Weights of a small mixture-of-experts language model, trained from scratch on English Wikipedia.
Size: 9 layers, width 128, vocabulary 8024, 59.5M parameters.
Experts: 256 experts in each of 9 layers, 64 SwiGLU neurons an expert, 4 picks a token, a sigmoid router.
Training: a variant of Muon for the experts, 445M tokens, 9326 steps.
Below are experts of layer 2 (counted from 0) of a mixture-of-experts language model. Rows are named router (the router's row for the expert), gate (a neuron's input weights, with its number), up (a neuron's input weights, with its number) and show model dimensions 0-127. Each number is 128 + 32 x the weight over its row's rms, rounded and kept within 0 to 255. Numbers have three digits each.
Before each expert's rows: a language model's description of what the expert responds to. This comes from a sample of Wikipedia text that the model never trained on.

# expert 7
Definite article
router:133129135111182141169176083106052065159068062120112213145142101075154102118149100104110108133096170144115121130131102087114116138176142108071149145125155153139095108131108035107135125114073108155117133135144108083120167065162113151145160167114178098132100105133131145134101080121146173107038127105175100112124135102087129130157118107068121083110143101114151122138153107058122165168136
gate2:125045108108085113117104116163072108134144159097167106084143094134103119141118139099064171132142086178134106096149149145132146105091143071167148103112172174080158118144141153087080169091165172050189077088114170129101103113081145076112128127104130212096135130131141084135167124116151099157117118119203079143141163110116179131170134084109130120160149158142166090117120082117093096117110
up2:159143061124132130186114142107138116107115076137103144182154071127176094136126158082075148116120110061095125172127148181089093151165148118112153138125144183073078100081142138142162110110134144081141116099077151097123090083134216208175148137123142152096140059110126158104212128117092123072137104125127139116152091145099159157150176091134108085145129115106150159178099089135130143120132
gate3:096123143113140134135115109130150193130077148194150149188126100136152141137119140155178175132132074150093136122159138116087088168103103119152131118151082153142136095181115118040061140118103093113147021138181179110127148141113187133132097106167148107101140130147112121156099121159115143126156146155095128165108114149111177147110085108163098170073118116096173084076099070193153108064118
up3:109171168177117097142159121127111146120153170012079081133123152064147065142126162117086098105077110119146146139098061111118156166149185177188129140149143125128125113069135103164144119120156169144121135153135154108134179128100056107133154111127185153143087116122100167073117098153195091118065121160126042129125189146134103120124152131113137130127111135136091107151112108109101131084090
gate4:136071158091133160073138127129106141159178140106143089135157151110143163149102155173085109131131151157069081122102136162100062095110123155125105180147152110181144129085118105120160146187053088145088127146182111091116145116153148148180132113105150088148191123127130120054125108114086146168141133126114102141116132162162216086175115092126077111128175171102198135066073124139097105108134
up4:122098153149130069157105131116135160108144126135122054102054127151162170117157113145149121115176133103139148105108073155180111100102088158143107058161150148176117099126157160116145160155112137156089197096084180159116110125149150108126125053128119123158089192160167130218153122147165113084159147145207109168120097146108112135153145144119066181119173104123078096161156168135138118173143

# expert 3
Mid-word ic/id/ass pieces
router:163118159203171119112121107142169111109083123097125139091180156136154167117083103149133129165087126129132091140057106136105150154119105170103175155175204155154116129145117090056129120151152067151079119131116109098121145048095108095111166181143130111094127086176049139068116101110181124139161158115184081120141106117139149102149156085141091069089156068127110134130112159091150116125136
gate1:159138107194144115146148192164149108090149106123072142100131115100105127088134164080122152091092097085127093142092143136169210118089111120105140150136146147168142170119131078115162141151167104134122075072151060145121148158133042079158167165119140104130179152104102137106147134102144079183163134104112110095081066141079189126154109128133097125112126076090131087167112183132141083091164
up1:146190108175136105149094155186107178172160158097095145112090185097112180146136150118127119144083156123057103100118110194127108074174135139116063120153145099128171086186113131147169167109074088139137154149179109167081159135076080172123053109122137135153171088110122093093132107162117060129108110158098139097103126115106094160145099114053119110149102127127131165160091139116169140135132
gate2:171150143115179099148150105103182117160112131099185154192136092143142157155095185107104140130147043217124172129150112145125158103090090090153116160110123107122162155126132143124184132101160126105122158110114132109159241129051085142094178158138131122142169154110157147113142124126171182111137136069108104131112146143119180167138131119111116091152089131101171118174107121192146136190106
up2:111113053111110092090125115173139058120114133122138154135149182095133145131140143086209107093109145060175151150091119100114113134109141161127157145160111140121164109099122106172146171105105123159221118137117108131067043111100118098160074139132127175144056096084140098106093153169126130147161210163138151068136147149090060114126170115140102149118137153149145149078141118132108097139166
gate3:140122135162144152076169152131124125116109082109103100127142137157128193117078102140172121104183065093118138114101102159172163096156173118127155113153172130145160164145167067136145184063157105156154110048138181155110133064180121100138122161145204114166087129082140081079151178154189098110133148112160167110088139106150140136151102109157154150086145113148149105197132089088152108151145
up3:118125193108104065156151180135145113183073123102161114097185133152089112162171130134172148116152146117082162104120134140106008197112078163163161161129085146092128143087122131168147084066163120141127096156155132138128163146147133130190117101130118151190113121115120133089148090132110128126129114118118102115101166091139141112068146114154128111113138203062155159100122092149155086063153

# expert 19
Adjective suffixes
router:132118143186136076142196117108027088134124113186136195157104112110111115127103142165131199135133145049134118135135082092137130119176121103134155104111165164152145211146137086114134167105147145141120109153142109088130175108096107178109133179102132128108091107157122116136103112159171160170070115041124093174134128102106145161153121108099097104091127108172141116126060154076114148170152
gate2:114097142146171140109133076119174154132066127128164198166166098111058139120180157110133135146135125158138132126147100115113108086115161058106136082158113167133085167152117116117093078115147130108210168107095131150168157124092115161153137160140148151117129141134128121168059093096214148207135131050104061131120149151095168083110070171153150113100115136125149128164103163088142140158114
up2:149135111153133217130136046112147065127106165147127157125113130128075169143120130150205112163124118107098162140133130083076109095137144143098169103152119158088077186135176099175153101133116161108151154116089111133127168145142165129168110164144098160106112166132086117078082125085141161186160159100044095153095175142077179128101114141151149141051098108121127134165092177152154144152141
gate3:144132127115082137145137135132143114115130127146131107200125210177164142147159101116135082113167156121089119149128112143135140115140111059104172122094129148111133115124124076086091163164129066072104151187137164172150166119138101142120149110149109170093123172117132135078140110159187231180152207143184096132182133190149130153138135128123120149123116111091071118062134098083155171169156
up3:062107142153102128152136116139152158174156147105166152121081117099086168158202119154150141110109088129100098114151105120105108124157163121051187082166099134112108163120093102116059159137102094083123223160124176085109111157069127151130166109108118124156131135145144100114131138136133179172135120135167115123167154146118169180115094146075200184088169123116134159129125112139135183053174
gate4:076194113214086089113135071131112150188117109132170120106124152136118153162124113145102120116098153040072141135173175184109153138151119153138183137099090129150166100094089191131068118121113158101071124079142166098146137129090093148150106095095077131101165110118078129128112155125137145135137115086060091131097116127120145140128167092145187140073147143158147130084122157155163082175164
up4:137120129116113083109125132114142180104138112120123144135211083135092122135129105101083090136173128143129087129122149166119127128196090147128096095118062122196113125152187140091124125056136145112120129153183085129127133093164219105120116118182130145150142137130169125119103190131084109126173078107074122181119103077139105128124135099142048161214118089128123138099115110215121125097164